config.yaml
n_layer: 8
d_model: 256
n_experts: 64
experts_per_token: 2
d_expert: 256
d_shared_expert: 0
activation: "xielu"
moe_layers: [0, 2, 4, 6]
router_score: "sigmoid"
normalize_top_k: false
routed_scale: 1.0
balance_loss: 0.00964
balance_bias: false
init_std_router: 0.0194
lr_router: 0.000491
vocab_size: 8450
norm: "rmsnorm"
norm_eps: 1e-06
tie_embeddings: false
optimizer: "soap_variant"
lr: 0.00817
batch_tokens: [65536, 131072, 262144]
seq_len: 1024
train_tokens: 762400000
steps: 5143
dataset: "wikipedia_en"
Below are experts of layer 4 (counted from 0) of a mixture-of-experts language model. Rows are named router (the router's row for the expert), up (a neuron's input weights, with its number) and show model dimensions 0-255. Each number is 500 + 50 x the weight over its row's rms, rounded and kept within 0 to 999. Numbers have three digits each.
Before each expert's rows: "mostly gets" lists some tokens that are sent to it at least half of the time; "comes after" lists some tokens at least twice as common just before its tokens as in all text. This comes from a sample of Wikipedia text that the model never trained on. Tokens count by the router's weight.

# expert 35
mostly gets: " the", " The", "The", " this", " This", " these"
comes after: " of", " in", ".", " to", " at", " on"
router:548432468564399495572376518569546448458462567507475470547550533505561517484413456476542536529551354456449473511456471460562560470528563572514467504428489483459508571474553397498532445573482459473556527443452497488524474489564507464419524496506542545423497556584445499523404597448478556534422580486506523509459532425443496409502519433455493370507488499407544526501501489462502496491462490540571512536579558455503537558419397521562549510500466519489457570450372436559562462456541496412496596492574544434531441514476423566444608467502355559516477556519452502483527505462498498509527501493506502510554500543465490488466495499506629440460549534460510482555462443504505434450456519466535563477591467508570564478451551497500421518456544481547475503398457471641528511502475521
up2:507550424535586387507500472472528489570577536521473502435505442488545584468525471555447488495574505521461456424525531556417524428529483406445441529549398480470470467540551499494424507450469548466453520544542504550521433525444512627507533516579513503573540449440526464576488449524522535510503548573544457510451561380517478467531477444481539568439427498504483523502564527617493501474581572517458540430522540415461509446511593459442583495411523393447574510479565450460489541533495601500509569589552458493512449418548489479587473464508494611483486482515556556561486529647459540480519478557530613519574485520487537471528523420457469510561514455500533475549559442425566540509516360520438439495398505594485473451425486508486498437454554538444508493560511535479481423467524477

# expert 62
mostly gets: ")", " who", " he", " It", " she", " they"
comes after: ".", ",", " that", " where", " The", " when"
router:470492504541405562477454519556544416531491535449565476471576458468433537490422500492466542556560497435426516533475466520568488526536557456565474533384465523464472564510657489475520498629500473579525555444449489525475550509483516476495391456488501494453492488574524597524412507519516555498463434550537532427444509472446491492502521463512500572483490414475500525457551506461524450556448564528541535516559483423489500531494467612460445516526530600513441540550486543521487428563629599450490541439515498476538363508400485499440543547538564526505421554541566520543625515516462439491407557471524620540519468542472518483528504595459528449547500455409534455565505533549413554492482513538365522506548551458536514497470502522468497516559566426576521378391487505558517509530511525
up0:446471563454575494456504498416458518495432477491557565503426473458473476540511568441543561488405507512441434520484554568480497500477489484448606522492453488540511419423524495472548455471515614524515579520496530493516545643550584439512588586497497514534538512527568414539540504591512569374453478502560585515451589553549438485479420533447530488560458547521510513386472484515441544505508504482437433508525492392529624493566502508565475494506479470440340557439598560528423515539533470464547498522532461571526538525502459633532486567426424583503537526407485524493528501511566487506473457536581524444467508467481548482482524535485534429456452486588541511499463516597474672544500521522497502505512434547575537598471536467541568511567527504518449526489443489533482516512537531

# expert 9
mostly gets: " member", " father", " President", " Minister", " director", " politician"
comes after: " the", " a", " his", "'s", " National", " The"
router:470408551499461602568494577490497431480540456451477428498555443533512504463464470469451493598544433459519481491371447463500540501479548501505566578495569575463458512492513429485585424520537402567461495487505463463494468485524522489447545475449640540479487501548533509523460493482479575514363462459523610559496505408432420396462393543460511473434489519467470593432574528480511513471529585457450545500472499369524487497487506479528454494528484498506457515523511521514504508535490555482497583462483501456589493412487536502443569586578521525579466467564496468532456521495477470532409577505533501560530434450566588456558500440489601489422587527461691487536468466473496514490409525498437592502567524470584490424485600455490452495502523444516517506473529403494519559542534533
up4:495521528518493512483454522496498522560429559481536512432532528563574512465476508472532449466389524514477477560479561507607518566517589467540423536430463608491501476487541497514463440487459455386507477536439532457650524558512472497467452434495473451420518385527432499567507443390543511453496509468556498433483483453594492493382604484431531454464471547540479542592510459518530460520565489424579552433436449524530536462474491535464468522574517494503466598456481477472458509488518451580570508530443501462595409418569482463436520512523515451404560484522495553456528560496467517577487469500537482559509529513577446379498519584531485532454581532570493478534559627427447478582565425629435537515607580504539499464509498520506487473566477517493501400567530464467489494502590526

# expert 30
mostly gets: " New", " An", " U", " A", " International", " I"
comes after: ".", "-", ":", " the", " \"", " of"
router:556513502564551496485478495514567407443536487440493459433470469532569439541501444503505554474520507436505537478419566511569490607564549556527506473518522478567489464409509546540536491554436462555560467438487476494523480451513540397463484406494585489464471551617539564508468522536402596509534582471554544439472547486492440420420515455519497400589494492391437515452556492431511460500469606451536547437556611431548448489551469503483531375449476578521480535474517502534561498505535478416440516450570420499481464547490427524508654545510432520615452578558573450531525541504465448495417589493510535518498456529471529570501465457462628438508444506465603555444505456514489536452443500498478527560556510399516502414522517478468513444540606513525469505458517459534545565504489498
up4:537521527478509387558440569493458547488542559456458501512508488449514435493522385441536504385470484460538500526445445515451471487419504486468463489474492467621452548457456442495500539446456451493424550526554526487501530492456589418539451558440445507477412514431460462470519494513436493541486464541551439567529467414621490491490505533445461518496577506503449464455446471441532444523552348514487513550377549419477439519556525420500449560522461437527449567440461465594549480438500554568376459417497483460554459527480496472476315485523572473598487519538460445528491526552470501555455568465466563462514414419525473464532546528459403472561504533514461498489419477528459576506461464556492459557419473531452565474535449523417518515465491445532380532388548527498460453510506509

# expert 45
mostly gets: " Total", " Votes", " Date", " ±%", " JPL", " Candidate"
comes after: " |", "-", "|", "\n\n", ";", " •"
router:465426440456536519529463523476512433480544577385509509479490495490548490523548555495548576540494508418494516537381511436601535558519549501452612545494552541512446463477466414456568493529519493613480463503551510533478522495467484400367486469519463536487549558497479544536489512517456532495449567540524513495496555438510385394348461541531484546452423472508469557537646540522452443442508581537518553552506484411481446532507469645548521517519494555494444533481480504476488506511486498461454492544510578464578499528418482640479545497501446525532472525562519473466531502388456533495500555482522470605601521544579532521487415533531590484549483503407549481531530530442377554494503635433525495505549501487501580495533532537442516523546522411581455555433466464465537469442462511
up3:546404470591517512499471516502508460439389524452526475520521455495420600523465529592456527472553480500446452508493530561462509532409444433495477494547488550481455374457457542501415485488489517486520486554446507475524536475456411485588577495507483542543537440533521496453598461509605549422445434447399521551477450518555471598428501525509496413540461510449554495566471474503520522472561489416557511441548471454515512487504474502551535451416385569611515452473448474470400488508477589514531474577543496494552478403537536549475478427500438425514441485558512456543535512516462551486556503481397562543588498470517612485438526482482529517535531595600523572513366515374519499436632545444588485488518530549491459424466554496508532506542595459525472547447537500481498513506490395

# expert 10
mostly gets: " where", " when", " if", " because", " which", " although"
comes after: ",", " However", "5", "4", "1", "9"
router:530493458570536526604529442483462474437565540474518463435495494503460529528463525482440502594536538467563499487413521479528479530523536516415452529451561520472480470573511427501599543587453392493581463414463471554567435541488560501494481461427526505487451505629424507489433580508513555505480525462558488459517484455462494476478481506536538474548533478437551525469507518446458434425477515523488560457483491504490526553465510619455490378428465603514351495499400411554567478456557502428481536495615482447573459468416464514525534496460475562524446498446470395525540637505433420472473506594541533526502460477558567450510527528514562499564456510459521465484492432505425536471390583475457523538540478517469512545560497476455502365593485487493570456413501410611472476552538531
up19:436515566485455566531539507509489492487514605488548539439555502522502515505573586540391451448553543438499487547483434505560403497387528515478528483532463494499419609532459530575552440564466526365464541450438470453481508549363488427485525595569457483552508474414549552456599503459470567511459468441565404544445542595543472510433436547518525521547491451493558505443501427534509535537570495479510462513449488497409424504474510505464543519439483532528474521607514442451520457475498490473500420390555594454475501504535464525573553514538429442503483429514537574444472495536559472516469544409432517475529541410518579530465594461540388510483493422477526451545479600425509499509497606493428436510524523507504473567468593593492447549487461528440489509480482498404521599544500516

# expert 36
mostly gets: " two", " more", " all", " one", " three", " new"
comes after: " the", " a", " of", " and", " number", " with"
router:466492482529530527554491504478535392500484620490477431534464549442440463496484461537505481560474508464482528496468460474476531550541571605536456548452497574480465498472513518502539437510582363592531460428491411429520506465453500398550534473554498597418461524630512444477451589512488568531473429409523535494479488466488543474491445542466501504472413517479462524494611447464462518504519592481530545461479602492471509527509418435498509464582448548461419525485414525496571452520513475457480566526561562434605485468471496488383559540562414530568501508575504427513527590448500458510452499555535536501560470510549534509506484435499533509494566395418528467593507467500464568465439470386415577540590430473513567502512563407464437454548596431557458532455576461512588481511497469
up1:526559416493493503529418528493501494485544491453516513476508570494602494533480466454472507311521523477502441537487423524476506547463412555553496547498565487506507490444577488490519495519471584513490504517479496632528496563537486485528414538480487550523556463526491408506450524460469526448589469496545419442488486481564505460616535506504440495485435517556613503468451567510528611517562516420463481477462477409451552515472442452476551494462492445497604560558474551453481386486490509458433662547474499550512448427381460593427604500421491489482536490480484453431455505453520566431487583571473545469493495459461516462590544473518463499482539541510459484436424509464591494383459398515600487484498469517477542446442481471495585540558563491473581540500562549455489508592571574

# expert 39
mostly gets: "M", "J", "K", "V", "B", "X"
comes after: " (", " \"", "\n\n", " =\n\n", ".\n\n", "O"
router:537509555597473528592428494425514491458533530454412466448423526531510450535460446459518472475487487486447474433469535528481518529454512545556536482395447501507346540511534446545546512561517414469558445476450494510467484528486567443482472496564544604517507455488490549526432486435529609459549573472479525481433523450513439350388523421510533437484498530438524552493614521443546415505501570421531497556580449447514491620511414463482387454488434494521523493474480520492553501493588544468463498474446572462563493501563443501495546510490428557570428535535522462536463545515425513459417516450511503561517415484470540444545481565410584474486576539413562468455518493517433521422435525564419546458529500464598549487550556500586522534539570511575562390452494464543507473549541506
up0:456405459538523549439407598522516514521480552595500496548524480487449561519487545514525521556460509556583476478539424470507562497522449442481560560409540485519582425455544484491428498521434502549477578445527414523544563494453415557515470474504536556583434505506575457541481478496558452508446454552601526535447462464526518557508553453532466627399531497426569494527533537485539520419582396537470550529490505484423659458529425489500602492489475520542445539527488469617516519545545489504581498573545493486392464499516479460614452401440453497486517518450518447496440401434486558482439463530537569464524502497552495435523499529510527536620582550528557449529397451498480387504548483427566574511480482470469419494427477482514475414456456538444558479437500524493478519518432530

# expert 52
mostly gets: " Genus", " Phylum", " Binomial", "Scientific", " Species", " Genre"
comes after: "-", " •", " Preceded", "\n\n", " Succeeded", ":"
router:513503501445501481527415482460489392500469538429423436435418478476476554539501496456533497540549553467480486493455457486511506543380591483523496508518463507551440541491546469444576530501424524510531441413501523556518493400534426477430554465501520506475555463546520541529463490519452547482441559531556502477477543451537381373372418513530489454396449469502567532492587523499493499575480541526513532538597522455447528598487476578508560556531543583577356460470499503497539511524487583424474552524550488494590475520407522512439541565532392565471489526503469445473526488443439448544512532507578472565595482574570557515489546598490545501479481514501508480574465495507482479469434625545549475593565420541584471449567523561464543459569482452461484569421512489444523578463603546
up0:508525551509514564526436405438537493551425419500535445510555537581467432506521404597491533491522564528482536380481476453482448511558440508492411473555592647487524530518607501498464574517508509552514489491501504573467479517479488524478462474418444477533411526428498470459393492412568503500490541501523471498479491525590481462441395579397454574530436592632540489495478396551492543458402493565535444512524507523472453493445452528500485528430526496476497569477508467524492361441492486523572433428473484477532511568512515423479580515445481624516457431522478495478485532552572442429497562489446493468569544571465461455512597499518450495491500418575549431523444528509510520435459502395510477563524636485480512555555498517547562449463464517566537470478515469472605538516474468

# expert 44
mostly gets: " Pld", " LINEAR", " %", " DF", " Loss", " n"
comes after: " |", "|", " (", ";", "-", ":"
router:529495460497585479607453532440478494401618510384416525486511479532532530536496495449565575569512521438520539446340568523607482510489552527450559481454544536521389510499479437533572510587482512584510491513559550526470536415459532493454515467493499469480573543516486445509460587519446517482500583542560500379464490452446475433456582451459480482570510410467478625554548477460388439462472571476456508493511534416490483562545422496493490523534485543485448565458443523512490492574496521439411538504554518482581536456489449601439556519473454554546434576581531446551558500504525477509522510489584433522532577603509544507543443496479562524501553540449456514420500493458462535500409585469469531517512434511589538473526446500541593437533485468593546458454435472489573525458461557
up1:380495507419613557461472503548544516420470540493537504499487501513538487534560537547557527598483590451494462475562515433566495443547505445538486546500530442593463498513381495574569540434479518596548532391528606454699544469556553477531459502485486555499579537468415466527465485518470482499537508487514472471438479502491488504507466488485530515517543542500535537530402474522491495537504445450456462488532623515474546441490491492503568466472648469501533446603490585564542495516442586459436601491420389478567523442527587506525510549415487581511468549446556505466458515498439547450449513477425538475472480461448489442484520466544528459408429609466511423506488499608462466480576422499474589550584580523488431454586514530563518472486515511489539457447489521457482524463486506

# expert 55
mostly gets: " re", " un", " ex", " dis", " dec", " res"
comes after: " the", " a", " and", " to", " was", " an"
router:485536449537487579540516524459471502464490535359449513463511535416535469488507577508517499605501432448520479419399447535528458540527511559496535442404578492469441451525568499528560503577508413587507436474472477493558622503510537495527498484521527564477441475521448441427441439441421498498526489555539514563427502461500407457447461428511489431506462501454538551561597451498480558509485619452544476504514527454495564503545425503527576440483474520404455578419426533559515449451572549503453575478568519429506455439496479535456488545573442510627472526579488506488568501508511506546497526556571488457568412515572538453477446561450503466522487487409580494545459399470530478475458534486442624560521455434523436539465535535527534509417501374496567509405524491499429507430594539
up0:510518588492419521464439509566540525518584572437466558416518492489512470566458466426521547477549519555429523548501465537460542512570524435567480528457487577521472509429502516548465594533515464463420555463404489494531495509442449432523498567476382444431530474454455592518493586489448524582515587483488432449446520495548406524474441482501435616506527530533478500448515530474439546514491538429520443502396515484513523492446513393464514445486554597518492488447499517465424445485433552468464482562524444446412471533457460460496530524418596478526451471528368587432456506474466467470442501529456446470547590581581617465460470501485423539468403506557545537550503598517492530576509562560507416477515585606482413473508522512409513509418554531565489478432407489483532442535537502